Below are experts of layer 5 (counted from 0) of a mixture-of-experts language model. Rows are named router (the router's row for the expert), up (a neuron's input weights, with its number) and show model dimensions 224-335. Each number is 50 + 12 x the weight over its row's rms, rounded and kept within 0 to 99.
After each expert's rows: "comes after" lists some tokens at least twice as common just before its tokens as in all text. This comes from a sample of Wikipedia text that the model never trained on. Tokens count by the router's weight.

# expert 46
router:73 43 45 50 62 41 28 45 51 53 43 64 61 69 55 57 52 59 57 40 62 52 55 50 33 59 66 45 44 46 74 44 59 39 54 27 44 52 49 33 37 43 28 49 43 50 41 54 63 61 64 56 15 43 49 46 59 46 52 62 42 47 67 74 59 48 43 46 58 45 38 38 54 82 55 58 50 45 43 29 39 37 56 69 40 72 59 64 44 24 64 57 33 44 56 59 51 46 45 51 61 47 72 22 67 30 47 41 52 59 71 60
up2:54 49 45 56 55 66 56 52 53 57 57 48 61 28 56 62 53 24 61 40 19 33 44 66 64 43 67 61 50 39 36 58 57 57 71 50 47 65 75 36 61 42 45 39 55 47 60 58 59 48 44 54 58 50 45 43 49 70 50 57 48 57 60 52 48 41 44 39 36 84 40 50 69 40 54 42 50 50 35 61 56 61 48 59 41 30 31 66 42 53 17 51 56 32 64 65 65 27 49 66 44 46 62 55 36 71 44 32 56 45 41 44
comes after: "\n\n", "=", ":", " =", " /", "See"

# expert 12
router:55 66 28 33 56 63 61 44 46 59 61 27 59 53 33 60 52 52 48 44 47 52 60 43 17 70 33 46 40 53 52 33 48 34 50 59 47 51 40 59 41 19 40 53 61 62 59 56 60 35 36 44 32 53 46 42 49 71 45 38 44 49 42 50 49 29 50 53 32 48 48 37 54 54 48 47 48 57 45 31 39 48 59 57 43 56 65 47 61 38 57 61 52 48 52 45 36 66 49 57 48 48 57 50 38 46 50 44 38 45 50 71
up0:68 69 48 38 48 45 46 54 50 69 44 68 75 63 51 53 57 48 54 38 51 53 50 77 43 44 30 48 58 54 61 55 49 67 23 48 56 55 56 56 48 58 56 40 67 41 67 58 65 75 45 76 44 48 53 65 46 53 42 42 30 64 40 38 52 34 67 58 76 40 50 47 39 47 47 47 40 40 30 55 45 48 56 35 41 26 63 46 44 54 52 25 46 61 68 44 41 42 39 24 66 46 50 48 62 73 67 43 61 61 52 28
comes after: "\n\n", "-", " is", " (", ")", " was"

# expert 17
router:36 50 32 34 48 51 48 54 52 66 48 46 55 48 53 55 64 65 47 42 54 40 50 58 46 50 36 54 25 69 52 26 48 27 48 55 51 65 52 41 29 71 40 46 57 36 50 51 57 27 43 39 37 45 52 58 52 45 45 49 44 46 39 74 57 38 71 50 57 63 34 36 42 53 27 50 35 51 53 52 31 70 63 63 24 57 65 56 64 28 52 36 46 53 24 74 28 51 70 32 49 40 55 49 45 47 46 50 31 49 53 57
up0:73 38 49 58 71 41 55 41 35 30 46 48 67 33 46 44 59 24 66 46 70 39 54 61 45 48 52 38 62 47 32 46 45 51 09 69 51 48 53 48 52 59 45 68 63 42 58 53 50 73 25 46 48 56 51 35 57 61 65 35 77 49 38 56 68 66 59 56 50 43 40 51 29 45 62 39 38 62 38 51 57 58 56 41 56 32 74 40 35 52 54 59 46 30 52 45 48 32 58 58 55 60 24 66 40 54 52 25 52 48 57 47
comes after: "-", "|", " American", " a", " –", " ("

# expert 4
router:61 18 38 59 75 36 52 48 55 52 70 53 65 56 42 45 50 28 82 23 45 45 50 33 63 47 48 63 62 49 68 35 34 50 53 35 37 49 46 36 56 57 54 52 54 55 54 54 47 43 50 35 68 58 63 49 56 64 57 66 32 43 44 47 52 49 35 58 64 43 27 46 66 62 45 35 64 45 45 57 54 64 33 69 53 62 67 49 55 32 34 49 46 64 44 41 50 17 56 53 43 48 55 58 60 32 60 32 50 52 54 17
up2:37 55 59 77 25 46 53 54 44 76 57 26 54 42 40 60 37 34 41 50 69 73 43 46 47 65 32 68 57 59 42 45 62 39 46 59 45 43 68 56 44 51 60 37 40 62 35 47 55 40 48 73 52 37 54 54 42 48 57 49 61 50 46 54 56 55 68 32 36 48 53 54 37 48 52 57 65 55 60 46 45 69 31 65 57 36 63 38 64 41 74 61 60 40 58 36 41 65 41 56 64 43 41 49 57 48 67 56 72 45 48 73
comes after: " |", "|", "  ", "%", "W", "0"

# expert 1
router:36 66 37 47 57 57 58 50 59 46 45 61 39 38 54 24 51 40 61 31 26 45 63 64 37 39 60 25 68 42 36 45 36 41 76 62 68 38 43 28 63 48 66 69 60 51 43 55 55 45 56 49 34 54 46 46 28 35 58 39 49 27 52 55 27 33 50 43 58 66 53 33 47 50 45 56 51 60 47 50 34 48 37 53 55 51 60 38 55 45 48 39 50 49 69 46 42 54 38 61 47 34 70 48 47 42 38 19 63 54 74 54
up0:43 52 48 64 45 45 34 53 69 41 32 50 60 64 54 49 60 51 40 36 54 64 51 49 54 72 20 72 58 33 57 38 49 73 65 32 55 52 53 43 48 52 49 62 35 50 41 52 32 36 32 55 60 41 56 58 54 45 60 44 49 27 43 55 43 51 66 59 81 47 25 53 57 71 62 57 64 22 33 54 45 69 41 64 25 45 35 47 51 49 39 62 37 44 72 53 68 64 49 38 42 65 38 38 66 51 43 67 33 59 59 36
comes after: "\n", "  ", ")", " Born", " Family", " Species"

# expert 3
router:46 50 36 64 49 44 47 39 70 48 37 40 46 39 41 42 56 33 46 48 50 24 24 56 50 48 69 53 64 39 54 41 68 46 47 51 61 46 35 46 46 63 55 45 43 54 29 61 28 48 36 86 29 55 41 73 43 52 71 53 58 68 49 56 32 60 69 37 46 44 42 49 72 50 38 43 36 27 64 47 43 54 50 54 72 16 44 58 35 47 45 67 53 61 51 54 66 51 62 32 67 58 50 60 52 54 50 54 39 21 46 52
up0:45 42 42 60 49 14 46 48 54 70 56 32 73 59 65 27 49 54 62 47 57 58 47 57 53 41 47 55 58 53 64 54 38 49 40 29 39 43 55 59 52 74 29 57 57 51 65 55 53 63 47 64 48 57 59 32 44 56 43 59 63 49 52 38 46 58 63 50 49 19 40 44 55 47 60 53 60 54 61 41 46 50 80 40 40 52 41 26 48 61 27 43 43 46 35 39 55 51 46 53 48 35 35 61 62 41 31 52 38 55 52 28
comes after: " of", " for", " in", " at", " on", " to"

# expert 34
router:64 49 48 52 51 47 68 46 54 66 81 46 30 37 64 63 53 43 39 67 45 54 67 54 56 46 46 60 22 57 60 47 39 70 43 44 44 43 37 58 52 49 30 36 62 45 59 57 72 55 64 79 39 44 36 26 49 32 47 59 40 76 61 44 37 75 25 61 31 34 67 53 29 47 73 44 47 40 44 23 66 65 67 40 62 59 22 39 32 25 66 41 64 24 25 32 48 60 46 40 46 51 41 47 45 71 42 51 45 52 68 42
up2:37 40 41 35 50 36 42 59 69 47 50 38 68 56 55 49 43 19 54 68 50 58 21 53 60 53 39 39 56 40 51 44 68 58 33 56 60 46 58 61 46 54 47 60 27 56 61 47 66 54 37 35 60 66 64 36 52 47 75 38 58 46 52 74 55 49 53 48 41 57 41 67 62 52 54 34 57 30 34 68 54 65 68 29 60 42 36 43 42 81 49 52 30 46 67 56 37 56 52 55 63 53 56 66 29 47 35 42 54 52 55 44
comes after: "=", "\n\n", "\n", " =", " Title", " Year"

# expert 38
router:65 32 58 51 25 44 50 61 41 48 37 56 37 44 65 46 29 65 64 32 56 54 36 41 64 47 50 81 50 55 54 53 49 62 57 35 43 49 53 49 35 63 48 54 48 52 57 47 47 68 67 53 46 34 59 64 64 59 50 54 70 66 60 68 39 47 53 57 48 36 24 46 47 46 46 41 53 53 25 47 42 39 30 54 49 54 59 57 71 45 63 24 37 72 45 34 76 42 61 47 56 44 40 57 43 45 53 30 42 50 52 26
up2:60 47 59 43 93 32 35 49 53 53 62 54 48 72 51 45 46 38 46 38 56 45 78 60 50 79 54 56 38 55 31 53 42 45 58 57 46 36 54 34 52 35 54 55 62 68 31 43 57 63 34 52 39 50 38 51 32 42 47 60 46 66 18 30 50 56 60 50 72 55 49 24 48 51 37 60 51 64 67 54 54 48 58 47 41 50 25 57 28 62 44 58 78 68 59 78 46 56 40 38 60 66 29 69 39 35 41 55 69 13 40 38
comes after: "-", "|", " |", "=", ")", "."

# expert 36
router:58 45 63 45 53 43 60 58 56 48 43 38 28 59 55 41 55 46 30 56 62 51 38 61 63 67 66 44 67 58 62 53 47 77 52 39 48 56 48 43 56 39 43 57 43 69 54 56 44 25 65 63 65 63 53 34 45 82 59 32 57 43 54 58 44 61 75 71 44 31 22 57 60 56 57 43 48 53 34 47 46 48 24 51 28 57 50 59 47 70 33 63 38 53 31 64 64 74 54 28 50 47 32 19 60 39 27 40 45 52 49 25
up2:53 52 45 50 48 36 34 35 30 50 49 83 54 55 36 46 51 59 62 52 43 66 47 48 63 60 57 54 45 37 46 71 56 62 36 60 45 38 56 41 27 59 51 61 80 45 21 45 39 55 34 63 57 13 48 50 49 47 54 59 52 39 31 57 49 51 58 54 49 42 47 41 36 25 62 42 48 65 83 44 47 56 57 59 48 60 45 58 24 47 43 68 55 51 53 32 41 57 67 53 60 73 62 50 62 43 47 43 59 43 39 57
comes after: ",", " University", " New", " in", " United", " of"

# expert 40
router:60 39 59 66 39 50 59 44 52 47 50 62 59 39 56 51 58 28 59 72 31 66 37 59 50 46 53 72 51 43 44 55 38 43 36 64 62 38 40 54 46 34 28 60 48 71 34 44 62 28 70 57 53 57 41 75 35 61 64 48 62 52 62 30 51 56 37 41 31 47 58 59 47 48 48 47 52 20 53 55 45 43 42 63 47 52 58 52 28 47 44 70 46 27 48 53 44 46 61 69 39 54 49 61 43 37 52 49 72 17 62 50
up2:57 54 41 66 55 51 43 44 57 59 50 82 48 41 58 67 37 53 47 40 83 19 53 58 56 44 58 61 50 44 45 80 51 44 51 51 46 57 41 69 45 60 23 39 41 56 55 55 28 55 44 29 55 35 55 54 58 43 41 61 32 52 50 70 51 46 45 49 52 53 44 44 54 65 69 33 55 42 48 59 28 37 58 69 61 37 59 65 71 64 23 43 38 72 51 43 70 36 46 53 58 67 60 24 48 47 35 50 58 56 40 37
comes after: "\n", " 1", " 6", " 2", " 0", "%"

# expert 45
router:28 38 53 56 51 45 45 37 51 40 70 61 59 48 34 68 52 61 69 40 63 45 59 66 71 58 65 70 50 39 54 61 57 50 65 63 40 40 42 59 42 53 50 83 61 49 52 45 66 47 66 47 50 34 47 42 62 46 32 67 47 61 66 29 52 43 41 41 52 49 49 50 41 59 63 73 71 38 34 49 50 50 53 66 46 53 39 59 39 37 61 55 33 51 38 15 58 51 30 62 34 42 48 58 37 51 40 35 47 40 56 45
up2:64 27 50 42 34 34 65 58 64 62 45 51 59 58 68 47 31 60 35 48 42 36 65 49 51 50 42 41 37 57 72 35 47 30 56 45 45 51 42 58 39 51 24 67 50 32 54 65 51 50 54 65 48 61 49 30 49 60 47 55 45 56 38 61 49 56 32 40 64 63 36 34 60 50 44 26 49 67 37 51 42 57 46 48 59 52 29 66 55 65 65 43 56 59 48 52 33 55 61 66 65 43 50 42 22 55 60 37 54 47 56 58
comes after: "°", "′", ".", " 0", "0", "N"

# expert 42
router:32 52 68 33 40 53 41 33 47 46 47 37 39 66 62 35 59 52 38 63 57 46 52 43 41 42 39 65 30 56 51 72 36 34 36 38 59 41 50 62 40 59 47 42 54 42 63 45 33 46 24 59 43 44 70 62 55 62 53 41 64 39 38 46 43 56 54 22 67 40 65 59 59 71 48 60 50 67 51 37 43 51 61 39 58 51 54 52 57 49 55 52 30 53 34 54 32 74 46 53 41 37 37 33 44 60 39 33 62 71 51 36
up0:54 44 48 55 56 27 42 59 21 56 40 53 57 52 30 49 14 22 46 54 55 54 45 38 45 52 48 46 45 59 50 65 53 60 44 44 52 43 56 50 46 60 62 58 45 52 64 54 60 49 61 48 61 68 68 57 50 45 34 41 52 42 43 43 51 32 17 54 46 55 60 49 62 36 25 71 44 66 55 43 31 47 60 44 63 64 43 44 52 34 41 44 37 29 61 68 52 63 42 45 55 33 53 51 58 58 55 31 57 68 56 69
comes after: " the", " in", " al", " ne", " of", " Ne"

# expert 7
router:60 40 51 63 45 26 37 49 54 63 52 67 42 45 65 54 68 29 53 57 44 57 44 57 71 63 52 54 42 51 32 58 58 55 45 53 54 47 63 58 64 48 47 54 53 59 33 50 54 40 62 48 44 59 49 68 43 81 55 64 40 47 55 59 38 24 53 44 60 43 59 35 38 29 48 50 69 27 36 34 70 40 65 53 63 29 38 52 32 51 57 45 64 42 70 50 54 66 47 35 42 33 33 56 56 57 38 50 49 47 44 45
up0:46 32 16 37 52 74 66 75 57 43 25 37 45 42 45 21 42 50 36 64 73 55 62 43 53 47 56 61 62 44 36 55 42 53 48 47 35 51 51 47 57 73 57 35 45 58 72 48 44 73 33 46 49 38 54 47 42 61 60 61 76 47 26 62 51 56 54 53 39 63 62 45 55 53 61 42 39 56 41 41 38 42 49 43 43 49 52 64 49 53 57 53 68 47 57 48 45 50 60 50 58 64 23 52 35 38 61 53 34 57 23 69
comes after: "'", " did", "’", " would", " able", " order"

# expert 47
router:50 56 63 49 46 49 60 45 65 37 43 50 42 57 62 40 53 62 51 38 57 70 58 46 69 50 60 54 60 53 37 42 46 37 59 56 55 54 51 56 24 30 51 45 51 48 55 67 63 52 42 44 28 33 23 53 75 54 46 59 56 45 71 35 35 69 07 67 39 60 51 72 64 44 57 44 71 52 50 65 44 47 61 41 52 36 47 62 51 58 50 32 66 64 50 43 27 49 63 38 48 65 45 65 38 33 31 59 40 45 35 38
up2:65 53 37 59 46 47 36 49 44 24 27 55 53 26 37 36 44 50 50 47 36 50 58 50 62 57 66 40 58 49 49 43 68 54 42 63 55 45 70 62 52 49 50 42 23 43 41 41 43 49 52 38 72 62 71 49 65 44 42 54 48 45 30 59 56 65 50 44 76 72 62 46 50 60 39 37 47 50 47 36 38 56 65 38 51 42 52 44 43 53 57 39 71 38 55 65 52 62 41 44 45 57 22 57 53 69 59 68 41 53 21 37
comes after: ".", "s", "\"", ")", " U", " J"